Weights of a small mixture-of-experts language model, trained from scratch on English Wikipedia.
Experts: 32 experts in each of 13 layers, 128 GELU neurons an expert, a softmax router.
Training: a variant of Muon for the experts, 298M tokens.
Below are experts of layer 4 (counted from 0) of a mixture-of-experts language model. Rows are named router (the router's row for the expert) and show model dimensions 0-223. Each number is 128 + 24 x the weight over its row's rms, rounded and kept within 0 to 255.
Before each expert's rows: "mostly gets" lists some tokens that are sent to it at least half of the time; "comes before" lists some tokens at least twice as common just after its tokens as in all text. This comes from a sample of Wikipedia text that the model never trained on. Tokens count by the router's weight.

# expert 17
mostly gets: " ", " Rad", " Mal", " Sand", " Dr", "ask"
comes before: "1", "2", "3", "4", "5", "6"
router [131 107 113 171 104 140 133 105 142 115 139 129  86 128 119 122  83 120 144 122 150 126 155 113 145 177 115 161 131 126 117 157 145 109 141 115  84 130 114 101 101 128 124 136  73 127 161 134 177 121 130 149 148 113  99 143 134 131 159 135 115 208 150 139 104 153 115 155 129 115 105 127 151 134 137 113 110 135 142 113 137 106  88 109 162 117 116 125 140 121 143 152 121 148 120 172 141 136 164 137 131  81 145 105  70 120  96 139 125 128 118 138 164 139 133 117 129 134 148 128 103 118 136 144 114 164 175  89 142 126 157 126 143 146 159 107 181  79 103 143 167  90 169 152  85  97 104 100  96 130 116 141  97 114 126 135 158  89 150 134 130 112 151 122 145 138  95  99 104 110 118 143 166 135 107 160 158 126 146 103 139 136 137 103 108 137  84 139 101 103 116 165 161  88 117 147 116 131 127 159 184 191 134 126 151 107 124 112 126 168 128 128 137 127 163 139 112  75  72 145 125 103 116 118]

# expert 6
mostly gets: " to", " into", " than", " through", " can", " never"
comes before: " the", " be", " a", " his", " have", " make"
router [132 113 159 195 120 152 111 165 161 127 169 134 120 135 127 154 131 125 125 104 108 155  98 125 132 103 109 119  90 120  71 130 119 105 153 121 140 132 133  84  88 125  90 146 136 133 136  99  97 119 115 152 144 162 147 128 163 163 135  92 120 119 138 152 125 115 107 151 100 103 150 108 153 157 136  97 134 125 105 136 132 135 116 112 147 172 133 148 179 120 129 156 135 110 130 123 113 160 157 140 143 195 101 122 132  89 140 135 102 134 148 113 121 100  85 150 144 155 152 155 116 104 124 159 109  75  55 101 136  69 128 110 148 149 105 131 127 153 158 138 148 123 132 164 154 157 114 159 128 150 106 168 145 136 120  89 115  93 112 182 139 120  97 145 103  97 118 124 148 159 103 149 138 160  96 104 113 149  85 161 125 140  92 142 106 140 158 140 104 109 114 137 107 108 140 114 146 136  83 141 120 114 133 120 107 102 140 156 150  85 130 120 170 116 150 158 165 131 155 114 108  95 125 130]

# expert 30
mostly gets: " |\n", " such", " its", ".\n", " well", ")\n"
comes before: "|", "-", "|---|---|---|---|\n", "|---|---|---|\n", "|---|---|---|---|---|\n", "|---|---|\n"
router [134 130 134 124 163 133 156 141 122 186 140 121 124  86 129  90  85 146 121 107 118 131 138 102 137 113 119 116  94 142 123 116  99 169 150 143 154  93 106 136 124  84 131 128 143 110 118 114  80 154 124 139 136 158 131 132 128 156  97 148 105 139 113 134 166 149  67 142 145 147 132 129 130 137 119 116 129 118 130 104 125 104 116 111 121  96 128 101 111 118 128 115 141 119 133 117 123 117 171  97  98  89  90 111 157 150 101 166 101 124 110 165 108 128 119 158 118 107 155 176 136 104  95 148 109 142 104  95 106 133 158 123 167 124 104  91  65 122 147 119 142 115 154 121 106  97 131  99 124 171 125 148 169  80 184 124 144 157 118 103 168 145 151 140 146 102 168 132 164 162 107  81 146 155 135 128 142 163 141 125 145  97  82 172 161 151 131 136 188 109 182 103 121 121 167 108 146  87 131 138 120  90 135 118 119 120 116 124 104 121 145 126 116 128 145 171  93 114 122 128 100 162 103 114]

# expert 23
mostly gets: " from", " until", " won", " From", " among", " once"
comes before: " the", " ", " a", "==", "===", " birth"
router [114 111 116 131 135 120  98 135 142 145 165 138 149 154 146 106 121 141 117 107 105 172 136 151 138  92 153  78 119 129 130 119 133 116  98 144  93 143 117 144 168 117 111 146 132 157  88 120 139 173 122 134 122 116 164 146 157 106 102 107 164 101 116 120 159 130 153 126  98  75 151 106 124 104 109 136  99 103 167 153 104 124 115 103 123 189 114 140 136 101 120 155 107 113 106 122 122 117 117 138 134 163  84 126  79 107 138  78  98 123 124  75 106 126 142 104 144 155 161 133 170 147 146 101 156 112 134  75 139 103 142 123 175 127 112 136 146 117 131 106 121  90 156 100 147 150  77 112 125 121 139 137 126 137 107 106 110  72 105 112 123 134  57 132 137 152 168 106 119 118 105 150 129 108  93 156 168 101  73 167 123 143 146 127 125 163 131  99 156 122 148  96 145 138 117 102 139 127 154 129 135  81 129 104 105 118  91 134 101 130 138 178 155 100 156 132 156 160 105 130 133 124 101 111]

# expert 25
mostly gets: " —;", "ley", "'t", "/a", "ú", " access"
comes before: " |", ".", "″N", "″W", "%", " |\n"
router [161  58 137  72 165 150 103 127 127 158 171 127 144  76 119 158 165  89 124 152 154 170  75 149 113 134 121 104 140 128 121 133  95 113 116 156 136 114 128 132 114 113 143 122 102 124 130 118 143 122  88  99 117 133 152 149 149 110 151 153 110 133 118 121 160 131 113 173 107 161 146 109 144  95 118 169 144 129 129 111 115 125 177 161 105 111 128 130 109 155 133 103 178 122  98 160 126 139 146 122 115 123 125  95 133 148 141 117 136 113 143 173 137 122 119 137 133 116 147 154 101  92  88 117 144 147 115 147 153 115 146  60  98 130 154 145 103 128 149 162 137 118  73 117 121 145 133 152 153 119 149 129 151 112 150 142 168 140  93  88 136 168 121 137 123 122 123 138 101 114 124 134 122 147 132 108 149 123 186  57 107 128 100 166 112 144 126 159 120 134 134 141  93 169 149  75 155 107 126 100 139 134 122 138 158 105 164 101 157  92 116 119 151 108 143  86  97 126 143 124 106 157 103 112]

# expert 5
mostly gets: " the", " The", "The", "the", " its", " a"
comes before: " ", " first", " United", " same", " \"", " film"
router [111 110 126 142 120 166 113 119 142 110 174 135 115 146 123 116 138 140 130 103 129 179 139 160  83 116 128  94 122 151 104 129 149 100 107 127  91 127 159 131 152 143 104 105 129 155  94 126 123 164 106  92 145  68 122 126 171 109 143 105 141 121 158 134 160 110 153 124 139  68 151 133 103 132 136 126 119 127 161 155 111 155 115  74 120 164 157 128  99 125 137 109 107 155 119 117 164 111 128  99 153 165  83 110 114 131 151 122 108 150 138 106  97  98 136 124 132 133 113 119 174 148 165 117 134 164 127  71 129 103 143 125 147  84 124 166 144  81 129 135 157 149  98 130 147 131 108 129  94 141 130 115 100 164 112 122 109  68 121 133 110  86  69 134 110  87 151 151 100 113  84 126 120  99  97 151 145 117  80 119 128 116 145 108 159 140 113  84 102 150 126 108 130 142 130 109 127 138 146 158  92 101 122 134  97 121  79 137 105  88 125 150 186 113 113 126 131 125 117 161 136 124  96 150]

# expert 12
mostly gets: " film", " featured", " Awards", "|---|---|---|---|---|\n", " His", " drama"
comes before: " the", ":", " \"", " a", " by", " The"
router [ 99 113 117  48 157 111 134 103 123  79 142 135 119 123 141 103 112  89 146 122 119 156 108 160  95 121 156 146 144 121 121 114 109 142 151 132 147 140 100 126 172 120 119 153 161 101 126 113 122 140 159 111 123 140 124 148  90 124 155 116 146 133 169 108 135 133 137 103  86 123 131 122 118 110 122 118  97 168 105 105 133 116  98 169 116  98 110 123 120 173 171 140 116  96 105  89 117  96 136  94 135 173 120 131 132 107 102 138 150 121  81 140 174 122 142 100 131 101 145  94  95  81 177 160 150 117  80 141 130 149 107 143 122 116 114  79 180 113 125 136 114 118 104 120 110 160 155  79 170 107 115 135 144 140 109 146 163 141 109 156  83 134  88 157 124 148 114 136 138  92 168  77 141 102 117 110  89  97 107 147 137 116 162 141 168 102 114 113 116 130 156 137 110 146 127 114  99 121 147 145  87 130 123 148 115  85 132 121  65 119 117 122 143 133  91 127 118 146 117 124  96 132 128 121]

# expert 13
mostly gets: "°N", "″N", " ===\n", " Lee", " Gu", "==\n"
comes before: "-", " the", "The", ":", " a", "=="
router [110 155 150 106  95 138 115 129 122 129  80  95 147  88 113 124 122 160 100 139 103 143 157 102 108 130 109 148 177 128  77 124 121 144 128 128 136 161 137 155 133 163 151 146 145 127 133 112 143 116 108  97 135 130 118 114  83 140 124 122 108 123 126 153 126 128 104 132 118 175 131 108 106 141 114 163 133  99 106 127  89 122 125 118 134 126 133 139 155 127 174 101 124 127 151 116 144 139 118 124 138 126 172 190 170 164 148 124 187 119  96 120 126  82 131 114 148 103  87 101 138 141 106 124 122 115 171 145 139  95 148 106 138 123  92 162 107 139 139 105  72 182  98 130 141 118 154 131 159 113 162 137 145 121 138 159 134 142 101 101 146 145 188 122 111 130 132 139 108 143 159  93 100 123 165 120 145 102 127 186 114 106 140 142 145 158 151 114  90 116 150 135 167 144  88 148 152 113 159 115 154 153 128 156 124 107 150 117 139 176 104 136 103 134  81 177 163 170 150 166 141 156 121 164]

# expert 9
mostly gets: "°N", "″N", " used", " Nancy", " Michael", " Ma"
comes before: " ", " %", " ±%", " +", " —", " −"
router [134  97 130 139 114 135 151 105 140 174 142 137 160 110 117 150 119 137 150 126 111 132 141 105 152  85 139 127 159 159  93 164 128 113 138 118 152  85 106 102 144 202 163 119 187 137 122 134 107 113 127 121 104 148  98  99 125  77 115 156 166  96  82 111  97 116 149 159 112 158 121 170 129 142 105 136 150  84 128 107  80 151 106 170 107 135 133 146 131 106 104 148 127 110 167  92 158 112  82 131 133 122 143 155 116 147 100 132 130 155 159 111 138 133 126 146 141 121  75 102 152 165 126 132 114 120 148 133 107 130 179 126 105 103 108 136  86 159 110 134 109 145 153 128 116  70 109 103 131 136 105 114  88 146 149 107 120  81 160  72 108 117 133 137 124 134 145 148 131 146 157 128  78 124 129 135  99 130 113 154 138  92 139 105 155 179 149 163 138 102 117 139 139 125  82 149 144 126 118 101 133 160 119 151 141 148 143 151 126 119 149 102 113 140  89 153 114 137 165 116 143 103 160 117]